From a checkpoint of a small mixture-of-experts model trained on Wikipedia.
Size: 9 layers, width 128, vocabulary 2048, 22.7M parameters.
Experts: 128 SwiGLU neurons an expert, 1 pick a token, a shared expert of 128 neurons.
Training: a variant of Adam for the experts, 509M tokens, 7773 steps.
Below are experts of layer 2 (counted from 0) of a mixture-of-experts language model. Rows are named router (the router's row for the expert), gate (a neuron's input weights, with its number), up (a neuron's input weights, with its number) and show model dimensions 0-127. Each number is 128 + 32 x the weight over its row's rms, rounded and kept within 0 to 255. Numbers have three digits each.
After each expert's rows: "comes after" lists some tokens at least twice as common just before its tokens as in all text; "gets" lists some tokens that make up at least twice as much of what it gets as of all text. This comes from a sample of Wikipedia text that the model never trained on. Tokens count by the router's weight.

# expert 24
router:135135110096095159173155182100130103159155160086158154083141121166154161069155108155077153088096164160151150146177090109159165103163177128140165161163173099167142152134155157131089089095165168162073152085179151083172085139088110121169100157092171092091164151176167097105142143081088093140162168091137162109092155158142099118177144153157101099168096144146083150104163112085132146109107
gate6:140117126165144085080047098119112139103102098141099127187147109109086103141116136121144125167134095125071092101103161160101106143077117138130104114079087171066122111143095112120145128156087063085141134191108090151128148116164174144109153123146103150177033115107132204123121121161183138082110120139106104145163076111137154119084087149093145178105169046096146071146108148159169138116125
up6:125168140111118108141157120111130107148157164141152067098105102129144131135099145123080076141098071116158111190151093164104113120078153176043110154092064143178136062140173127150120141062111126142144086112121149135056159129109122104086129125145182140107120099130058075104098166169098107113047131162166147142137170115172141082155101062136123113146088165154115132086119098092153102087135
comes after: " |", "ed", " and", "ing", " based", "c"
gets: " for", " on", " An", "ab", " Pro", " in"

# expert 29
router:136135110096095159172155182101130103160155160087158154083141120166155161069155109154076152088095164160152150147178091109158166104163177127139165161161173098166144152133154157132089089096165168163073152085180150082171084141088110121168100157092171091091165151176167098105141144081089093141163168091136161110091155158142099117177144154157101099167096144146083150103162112085132146109107
gate2:167115137114175182128150174109100158152100132132114110179164161093109109132131109106115114184148114121123125126101159128108097146127201199102117106145134139057139080166161097106128160123141113095183112101124087139145119067173143133156079090112120152196117128121075121136149093161112118136145146148177121113160097092199117140103066062108133160100155021115147134128114102096116058175174
up2:108083136177198202135135154049130091166144162091120153125082126081157104196188112105111088134159112179153146090130159118111177126066159153110089097172128152082106091133086157044129098115143096069122182160123095122178137144107095181117145141136128115171133158120134133127136092171085148159106130159141138123154096120170107082088115090097082134098167134159119118175120156106124151111160
comes after: " a", " and", " the", " as", ",", " of"
gets: " po", "Þ", " me", " pre", " with", " or"

# expert 41
router:136136111095094159171156182101130103159155160087159154083140119165155161068155109155077153088096164159151150147177091109158165103163177128140165160162173098166142153132153157131089089095165168162074152084180151082172085140089110120169099157093170092091164152176168097104141144081088093141163168092136162110091156158142098117176144154156101099167096144146083150103163111085131147110107
gate4:129137104157115085082081087172138133102109075140122072208176159098101108169125113108177113146140129114120062157136125157096130101082137145141096097123089182090133157110118108126120147171066095083156110169114081158118128080183125121084137079122103142152019126101087161142109118161175134068092113138135102152182099099097170141112082118111148168092143082110143120152082106172103128139135
up4:163135115133078158180105099154075135158084128161142141095118113128132160181092134160131082149171131119146155132098071086137139114208133078092085136148105106163129071176173086170163161157148175122170112135126131140146138118168173161170138113096119148131099087161092126079107134091173172119080097177098144123146136144113133109111087123157054090150180110057141153090179107124146047120138
comes after: " the", " ", "W", "b", " re", " in"
gets: " West", " left", "serve", " near", " Sea", "dge"

# expert 19
router:136135110096095159172155182101130103159155160087158153083141120166154161068155108155076153088095163160152149147176090109159166103164177127139165160162173099167143153133154157132090089096165168163074151084180150082171084141088110120169099157091171091090164151176168097105142144081089094141163168091137162110091155158141099118177145153156101100167096144146083150103162111085131146110107
gate13:113102103113140149073116125142107138137101124123186088158091120094154123129160154100161117143122089085165106141095135127099126139122136148112085120140099151066075141130085081126113131196110165092132179064167126126097123155116115129110207086157111146191113154098122186168185046134109142120133127125078094059171084117159099132098125093127191214103167127123082138162147161139125071134156
up13:133179125148163157124074097149160219114072112107146137106097110073126122117134132101213158114077131085078141089069145093109105145128164073146175107086080084131127095170142133105098153073127128151112142152136130099068114088132118135075140128158087120106134120156126117158076142120184133124106145147116135151110144167078113145113166157155185126115145042092109088113177211112135095122137
comes after: "-", "q", ",", ":", ".", "S"
gets: " B", " mi", " John", "B", " St", " Ben"

# expert 14
router:135135110096095159172155182100129103159155160086158153083141120165155162068155108155076152088096163160152150146177090109159166103163177128139165161162173099167143152133154157132089089095165168163073152085179150082172084141088110119169099157092171092091164151176167097105142144081088093140162168092137161110091155158142099118177144154157101099167096144145083149103163111085131147110107
gate14:102109127146120095110180128143135187105119106152112139158216122087118170065176132112108089056153117121109101189088141130105085132065165162095019148110072136125118144125190117132032110114109150128157152168152117112145140191174136161103142186140132100155098156143158164136170147134102189134144132108135109116123105096140113136091085095093154124097141110122165143106109111094168139101111
up14:134103107131138134083166105174156143119159148125086094147115148180129108144090158104163142111103108208161137094104126144207155116137100116106162184138133102139110129157152075180125065188129114117104158078104143108117168108134158142162156138059177139187180110131122139167087147106130102085136136099144071065137135150149011132095128107074105151136122104125119144166102106112084137067103
comes after: " ", "w", "ch", " K", "ri", "t"
gets: "ell", " comp", "ting", "ang", "we", " Bra"

# expert 45
router:136135111096094159172156182100131103160155159087158154083142120165154161068155108154076151088096164160151150147177090110158165103164177127140165161162173099167143152133154158132089090096165167163073153085180151082172085140088109120169100156092170092091165152177167097106141143082089094140164169092136162110091155158142099118177144154157100099167096144146083149103163111086131146109108
gate2:137155122125173101102127080138096191020122099131161130127113096111149114134140202085132114151153080113142147135111156056072173117130099118135149107102079158099071175110126143112121118167120153093141083150136119151099188087179125172150117120176137113113143057126152137115094051150134077102104082117136087125183101128104129156125180087098134177145137085129125075153108092128174151106102
up2:150126182116160120069122163137145143132115088143112124107104131156127139128151132174048145075131109175152117034130087170115159143127171155129122129077139118154122150099135104133140095160162081092117106113150192138156208115099111229129145085082178115111127182120087180098131088091158104152150119154110134124126080087156142124130184140117072112094090136088125113196143151145156119133188
comes after: " ", " (", "Re", "h", " re", " Art"
gets: "\"", "em", "view", "ra", "’", " pass"

# expert 16
router:136135111096094159172156183102129103160156160087158153083141120164154162069155109154077152088096163160152150147177090109159166103163177128140165160162173099167144152133154158132089089095165168163073152085180150083171084140088110121169100157092170091091165151177168096105142144081089094141163168091137161110091155157142099118178144153157101099168095143147083149103163112085130147110107
gate7:138121125146116148094074116166089108102136149177147122110130173082144079111106142120149145165157098077154066093110102119151140110139166171124124151089119171082102109097170128154111173127131116057135075128080073105076104101140168134124180133117081129157116158103191146119145110164148117082156095165045067103147138123180161178095162094193085125136101086122152128116037134146129147138139
up7:165118140160128114139154076106146141089203119131137100132092125120099149098171126118140104141118164084193122109111117152122114150203102127144092172145086172098095124146112113066113078159104129119141135000116114113126131158175157132117125095142107137146126147129114127125080104132106091119145151094104135200140150105144099169103154124152174115064073087164034143086139113124130129177099
comes after: " of", ",", " at", " to", "ed", " in"
gets: " the", " st", ")", " R", " 19", " St"

# expert 34
router:134135111096095159172155182100130103159155160086159154083141121166154161069156109154077152088095164160151150147177091109159166104164177127139165161161173098167143152133154157131089088096165167163072152085180151081171085141089111121168100156092170091091164151176167097105141144082088093140164169092137162110091156158143099118177144154156100099168096143146084148104162112085131147110106
gate7:153188131161113108151073136131145185124149085089199104159148149134119155184105131127128094147138098128155134145143090141108098149120188133172170157119085130128174086108036079127154117122120137151136081128140147127177059127155130080100135168118146195131109098179157089126087147153165130131111165145134043151124097150092131147117105115149203162083103078130110115179140082091148095175093
up7:141112151137138121117122147102060088169159155158093135120157111107178156082163128096106139116146094201134067110077092129114127145144118122191098147075109102122162173082153164119133163133072116081068161127126071131135141141095139220059197124196152136138117129076130091153125130165129158167088122116140158165138171126145139151073140141170138102145147138167129103189193106148148109129161
comes after: " |", " is", "ot", ")", ";", ":"
gets: " 0", " Har", " a", "–20", " Mor", " Val"

# expert 20
router:136135110095095159173156182101129103159155160087158154083140120166154162069156109154076153088096163159152150147177090109158166104164177127139165160162172099166143151133153158130089089095165168162073151084180150083172085140089110120169100157092171091091164152176168096105141143081089093140163169091137162110091154158142099117177144154157100099167096144146083149104162112085131146110107
gate2:079129122150134071140164071184200133145101116104164084115103106159102090125152168090164076126180086164156096128190148143126082137134069138096138140114134117167134194139115119076161156126079154119178192139148175148132146116206124192114122120112160139147144085082080109148091210130166157156129153134114149129141116170113126107067101125137181149111096126192134113110097137140115124154147
up2:113132154128084148149088172162074164152177139112176165155131154143167135089116113099158149106128126102194118108145150168171115155125155180131181148149202124087173150150075162095176137146165073147101096127124112154120161146148170097152144146075091115140126149131143093138168061140139163118139067088084184148066104107095174148073191123148098084140106129120148139114162196150175120091135
comes after: " the", " a", " to", " of", " and", ":"
gets: " se", " public", " November", " February", " October"

# expert 12
router:127154141108167098048090081085138151128166100161147119166161120120140195156116137114093114104175163144139182154113124088153126196072094100162098090061157122140164161132152163148136144129114126138103161134065125147106193164094115139140091103138125080102124129109097115139184197148195096089146095132098142077083164189192100107118122147112169116110119122128103130128166128115084109185075
gate10:144148122147125086222099089148150130151164111185135095171145144123159110128096118170083135173146061156134126150122147094125140126171089186086059148119089134082142065099159110108128174115163151121078131121135097123093140145064133132118181082169185131156106112172147092154114156164110142073124136170124094123133173118174190117103128167095080136154151142165145137195101066108096103115109
up10:109181136138127095155138147181085148142047114138160090160145091073102154118153183143176117131060071084126140130055138144114117097119094119100096128140107157094163133108155125145164132133100177106125149209124100115127133133136076080130142100100165174120147126118110142164105145159118146159166065088237166163163189129083083097115134155169135124098100122107153153112121089143157092169132
comes after: "'", "hi", " one", "y", " It", "vi"
gets: " of", "r", "s", "h", "d", "m"

# expert 47
router:136135110096094159173155182101129103160156160087158154083141121165154161068155109154076152088095164160151150147176090110159165103164178127139165161162173099167143152133153157131089089095165167163072152084180150083171085140088110120169100156092171091091164151176167097105141143081089094140163169092137162110091154158142099119177144154157100099167095144146084149104162112085131146110107
gate2:132188127120092176056110099100080081108141138158167088127099154196079125141161081153127156121127182127093114096078155088046171100178148205152117108119136141092167149172150145154091083099136142068143142117109097160177160172181138155137122125087102106133120118094117100120086121172120135138101125062102096097129101121129153136111128142130203122065123130163103130114071174121146121089133
up2:145124111154120099123115136122098159157129172106112120086118181129175196127125150094080123137154128142070154133139177165209087087107126075155108096121078135144130249104082063142115170119101131129090143111123202162151135155142126138118153102158112107094123065161107202124100121150120151119096161132122074143206108079097134108094167093117112148134135118105151087139176120086151120144109
comes after: " the", " and", ",", " when", " a", " that"
gets: " we", " she", " production", " vi", " mo", " close"

# expert 5
router:142144135161133152129151084142151115113092137151141159203132111116139088186140111129180146192127069115149119095093162109066108114140083116116125118130067122092105110149120088139139128132097090077209103164093154156104133155202099095097139139141100164169103091073100151138085111176155148165106102139138108096206105079120130177069158097152118122105120153135204153103084119179079162134126
gate16:109113115096126125086066180114098110118163126126170136104130116051113138169104150111105152102109113158151114077127151119190143141106127148092118109149112164107181170155126147093107166199121132069146130088111146171122139141136103132188071116100128130095111169082083084089104126148112089031111111143085132209158082196133128149096139116133199111137173150101099114158108152096161081083125
up16:115089121144135133081107166175142179151122119100120222164157123129114138105132148137200116061123164158122157166155127132124109129152145015168101116124206113148092100125142090137127116148171138162135100136152083128082130128134127137114180113115071167180126106163125199159134105146144135137138122179138112079178158135154097093187148157139113087113153123128110156087098105109187045120149
comes after: "\n", "==", ")", " =", "===", " =="
gets: "\n", "==", ":", "===", "|", " is"

# expert 42
router:137135110096095159172155183100129103160156159087157153083142120164154161068155109154076152087095163160152150148177090109159166104162177128140165160161173099167142151133155157132090088096166168162073152084180151082172084140089110121169100156092170092092164151176168096106142143081089094140163168091137162111091155158142099117177144154158101099167096144146083148103162111085131145109107
gate1:175097154125137085077120132139093135109089045134159103185093135114137108179147128179089122183140075144092130136095176142087136120125185154122109111086074117076161150081162118108187131162114122077134116183136107196081200105141124150129173120170095149182084146100131161091129108140126104091117075147130137166182129113056145155105142125119114159123168131174166070160108142111145140113133
up1:119127112084101155114129107167140122119155110102150098137091137155118103085144161153199136118164137169098110134064206142070170141130091148196109061113113146090075169165118098139181097145079117089110111106087045139114122132155094082110169109082122107128104067121102165129052117109139083147130173096185115109128099174091139179125166129105082090120121094162109089099090138132125110152143
comes after: " that", "s", " she", " it", "^{", " he"
gets: " can", "]", " Ru", " you", "ę", "bo"

# expert 44
router:135136111096095160172156182101129103159155160087158153083141120165155161069155109154076152088096163160152150147176091109158165103164177127140165160163172099167143152133154157131090089096165168163074152085180150082172085140089110120169100157092170091091164152176168097105142143081088093140163169091137162110091155158142099117177144153157100099167095144147083149104162112085132146109107
gate1:161076103149118105094093131091152133119167129127147169127187131140162158156105162142110069185153119142088117133116150077123133110133058080100129167142122111099120130112165123100159075149132105068138155128097115140118114144078224105123094123148120176140115141097095222134133153113139094115066070118175128127126123135155168121090121140111189183138064102169122150191145117121136053102184
up1:132162127111139126185080155230137104115108098127141097107094118095133084133067138117123199126129050132135108152124115045138137172152136093100097163045086164125142096155169157154148115126136100146121046123156106149085129123097171077172128071109106155113125120150158112082121098088109128112134119153146138117160141175152177159158121166149050142140129134071138113118139096135140164160079
comes after: " and", " of", ".", " the", "M", " he"
gets: " Re", " Trans", " moved", " 9", "posed", " built"

# expert 22
router:136135112096095159173156183101130103160155159086158153083141120165155162069155110154076152087096164160151150147176090109159166104164177127140165160161173098167143152133153157131089089095165167163073151084180152082172085140088110120169099157093170090091165152176167096107141143082088094140163169091137162110091155158142099119177144154157100099168095144146083149103162112085131147110107
gate4:136165122114179074111098151147133097152131127118086098133164117147085068106115091119134113199103142068118159144145140157114151082107134160087120072075114092142150160155077150152169142155148120084138123159144098148139192178126142115109169117111103125150089140140127063110110130133104158116061204184098098088182129188135173082134123154105080160187165123112110048139149137110095108071118
up4:110138190153120134141131124138123079178118103112149096145131112171099060127094168154104151122140098067128113097120119170090167131193164098133153154132109082131044131071166112145092110164132129118125083166162181191074109114100081075113108174118196110173136132143111155185212144130147090086130087145135098091125093130104098130174130139132184133114122156110199115097098135097141156135153
comes after: " and", " the", " a", ",", " to", " tr"
gets: " c", " f", " b", " d", "ck", "ea"

# expert 31
router:135135111096095160172156182101130102160156160087157154083141120166155161069155109154076152087095164160151149147176090109159166103164177128140165160161173099166143153134154157132090089095164167163074150084180151083172085140089109120168099157092170092091165152176168097105141144082088094140163169091137161110091156158143099119176144154157101099167095144145083149103162112085131147110107
gate16:155122149147195120135094110151139170087073117114100084179129117095138099120121121143116069157133047145125122155138146113101099078133130134076091125144059161110067142110130066120130155087134088055085099164122087148085178087150156105144139125155184164170104122161091158168117135147143131093126125146126066198181109062114172125081112096120133159064135111101151144151113100167097102155145
up16:169108133117151119147126150097075099122091166049068108129165120098116083085102100110186156143081101067106141089092126170113178126154078111090175080115091086078190143106153100094128146094126085101137119062138155155087184162099095162128138183074123147113147086097168085134093145133155141128071123182119125141091119116118120155141145107197105142134151108114126118150103058097105151150114
comes after: " 19", "\n", " 18", " (19", "20", "|"
gets: "s", "-", "o", " the", " 1", " be"

# expert 36
router:136135111096095159172155182100131102160154160086158153083141120165154161068155109155076152088096164160152151146178090109158165103163177128140164160162172098166142152134153157131089088095165168163074152084180151082171084140089110120168100157092170092091165152176168097106142144081089093140163169091137162110091155158142099119176144155156100099167096144146083150103162111085132147109107
gate5:108149171137117120126081089113094155129176078173153200163067151163138164142156087148152032110156197120136152127115130110109145105147182138115122117131195162146131121108145090108154161089132135134108116114148112193139101059163156086101096123133135091113098097153150159147150117100155129095158077121149114048131060115116090114091189127150103124104101078171132085158110187105145113084109
up5:221094102143101105108095102084143190126152121139170074097166117153181094147152126131107147144113130097139163109102109165091161110133137174158129153076105113144113138172140083112076105135105155164127168152108111068108069103146075151102192121072148190154122191139092134151104139083152094166064148129107101137090127157166130185111144159185164132137132118138153151094138060122093170097099
comes after: "b", " ", " f", " D", "n", "-"
gets: "el", " (", "J", " Cha", " Pla", "ough"

# expert 28
router:136135109096095159172156181100130103161155160087158154082142120166154161068155109154077152088096164161152150147177090109159166102163177127139164161161172098166143151134154157131090089095166168163073151085180150082171085140088110121168099157092171091091164151177168097106142143081089092140163168092137162109091154159141099118177144154158101100167095144145083149103163111085131147110107
gate7:129138140174135143129091092118197141121131118079128133113147109130098104152095147179093069111106095104102114174196142165139136157130158105134094165114140144104090105158136092102098114101113143088144115126124145133136214084157191148156084153211094084184127104165151176135058149151119067153154190144126101142123113177107117108118154090146161138120062172120124102193122136152179195127148
up7:162117119111164096079104121190079081171094131128094179143181135209140100095168112102112115155200101151137122153138099123106132168156087173141138061165160178114110137166121117134160152087083100088072112078168105181139148112134120115158088115113107105150141110101072117060143116118096111104192088085158141127092128102131130059120099080079161119147153082159151131118095091121115122093154
comes after: " |", " ", "|", " St", "H", "S"
gets: " ", "e", "er", "um", " La", ")"

# expert 37
router:135135111096095159172155182101130103160156159087158153083141120165154161068155109154076153087095163161151150146177090110159166104163178127139165160161173099167143151133154158131089089096165168163073152085180151082171085140089110121169100156092171092091165152176168096105141144081089094140163169092137162110091155158142099118177144154156101099168096144146083149104163112085131146109107
gate2:133112117115093091137101149137102131146154093111150114142168114172141129148141144142212093080156103141103161186097150129167114171172183143121135093141101171081134140137143088081106152108073161098147152148142114146084129174155122180137171112101096117162108158117175141153173098177136117126178158131132188081088156082124149081107116148028093098110146143134196142130136134159083171101211
up2:158021122146180195097163144132146107171109132146120162098135103147176192126142136110156121104107148177162137166170175097129133117189151141179166027123148110142122172161192139113085140155106145117133136109151081117176105141152129145117116112095151169098133100127148088077089152107118104105129126121084156137098129096101082184082072134148142125104165112087102113099167136134164075093088
comes after: " the", " The", " a", " is", " of", "The"
gets: " po", " most", " near", " which", " V", " could"

# expert 9
router:136136111096094160172155182100130103160155159086158153083141120166154161069155108154077153088096163160152150146177090110159165103163177127139165161161173099167143152133154157131090089095165168163073151085180151082171085140089110120168099157093171091091164152177168096105141144082089093141163169091136162110091155158142099118176144154156100099168096143147083149103162112085131147109107
gate10:132105136148128129118125162193170126128098144111118120112089128185145153137141119114129091055206052136132200122100183146083079122158125138124167096109110149083164129111129154138105101121125100070102131198076189113097157102165131124103091088156144098194117162104146172133138130158159127039133124102131135133083086147127112124171094153069186161135107084158131136136123128186131141089176
up10:125107150120138159128097166159184131148111137078122064131109092061133143108199156090099169088102152089102080079118058114177106163122119084148163177069129188147147172127075115123127123125094163125119147098160146129116113094074144075103159116105115138131152144128110160136142099130113120086096067161159110135147119152096060104107123188210163126073142074149119107121181126131163084143138
comes after: " (", " ", " the", " 19", " no", " me"
gets: "20", " part", ")", "ut", "leg", "an"

# expert 27
router:136135110096094159172156182100129104160156160087158153083141120167154161068155109154076152087096164160152150147177091109158165103164177127139165161162173098166142152133154157131089089096165168162074152084180151083170084140089111120168100156092170092091164151176168097106141144081089094140164169091137163110092155158142098118177145154156101099167095143146083149104162111085131146109106
gate15:142138163131100132130070086085106104085109108164138140152145113107131098185104151109101148139115059080135060089126150146122125179164166189166103126074066101138133142123152169129142099159069134145154096163176076156112094093109116151148112072128119129176135130104042148103119102123115109115142082144131106094131132152080098052089134131135082168139137087111171150176076124144158154193074
up15:145183122137180096082128099171067148162100173055145082126144125120076139148129165132177108123163142148062095071146096155125114128112089101153122091162086139104142179147144144103081114112117141152154159098164081137105153068138134143119142151164085167146145152127147201121156114165103207076171176161188124138104204112128105135160147116070138129106066132116141159144104142167149129096163
comes after: ",", "|", " in", "-", " |", " January"
gets: " 2010", " 2019", " 2020", " 2011", " 2013", " 2017"

# expert 23
router:135135110096095159171156182100129103160156159087158153083141120165155161068155108154077152088096163160151151147177091108158165104163177127140165161162173098166143154133154158132090089095164168163073152084180150083170085140089110121168099156092171092091164151176168097103142143082088094141163169092138161110091155159142099117177143154156101099167096143147083149104162112085131147109107
gate0:133114142176149075125105115163098159128148088133111108170116125132081106138117144095158083168143101102066122118105156144108061127123153126098096102080107148109132127142120100107176162170084064072164152172070102154121126080158155137121146081113118140194043115085139189126108097162197162106132109161123112145175080109110139163080099134101119202101177078159159111140112162177129115149149
up0:115143118133167156126094175143144147183143134062142153089127098157153184088137123149125141098160141124084117167115072064157137099161128147060115153072142089145123166143164117145062176088087148162161121114111085086166107090108121092173133066137172148120109119112132080171076075126120148087077125121137160147130120129068142091116118172114179098156193150114143108176160181109078093163146
comes after: " the", " head", " The", " debut", " third", " goal"
gets: " match", " population", " album", " at", " coach", " vote"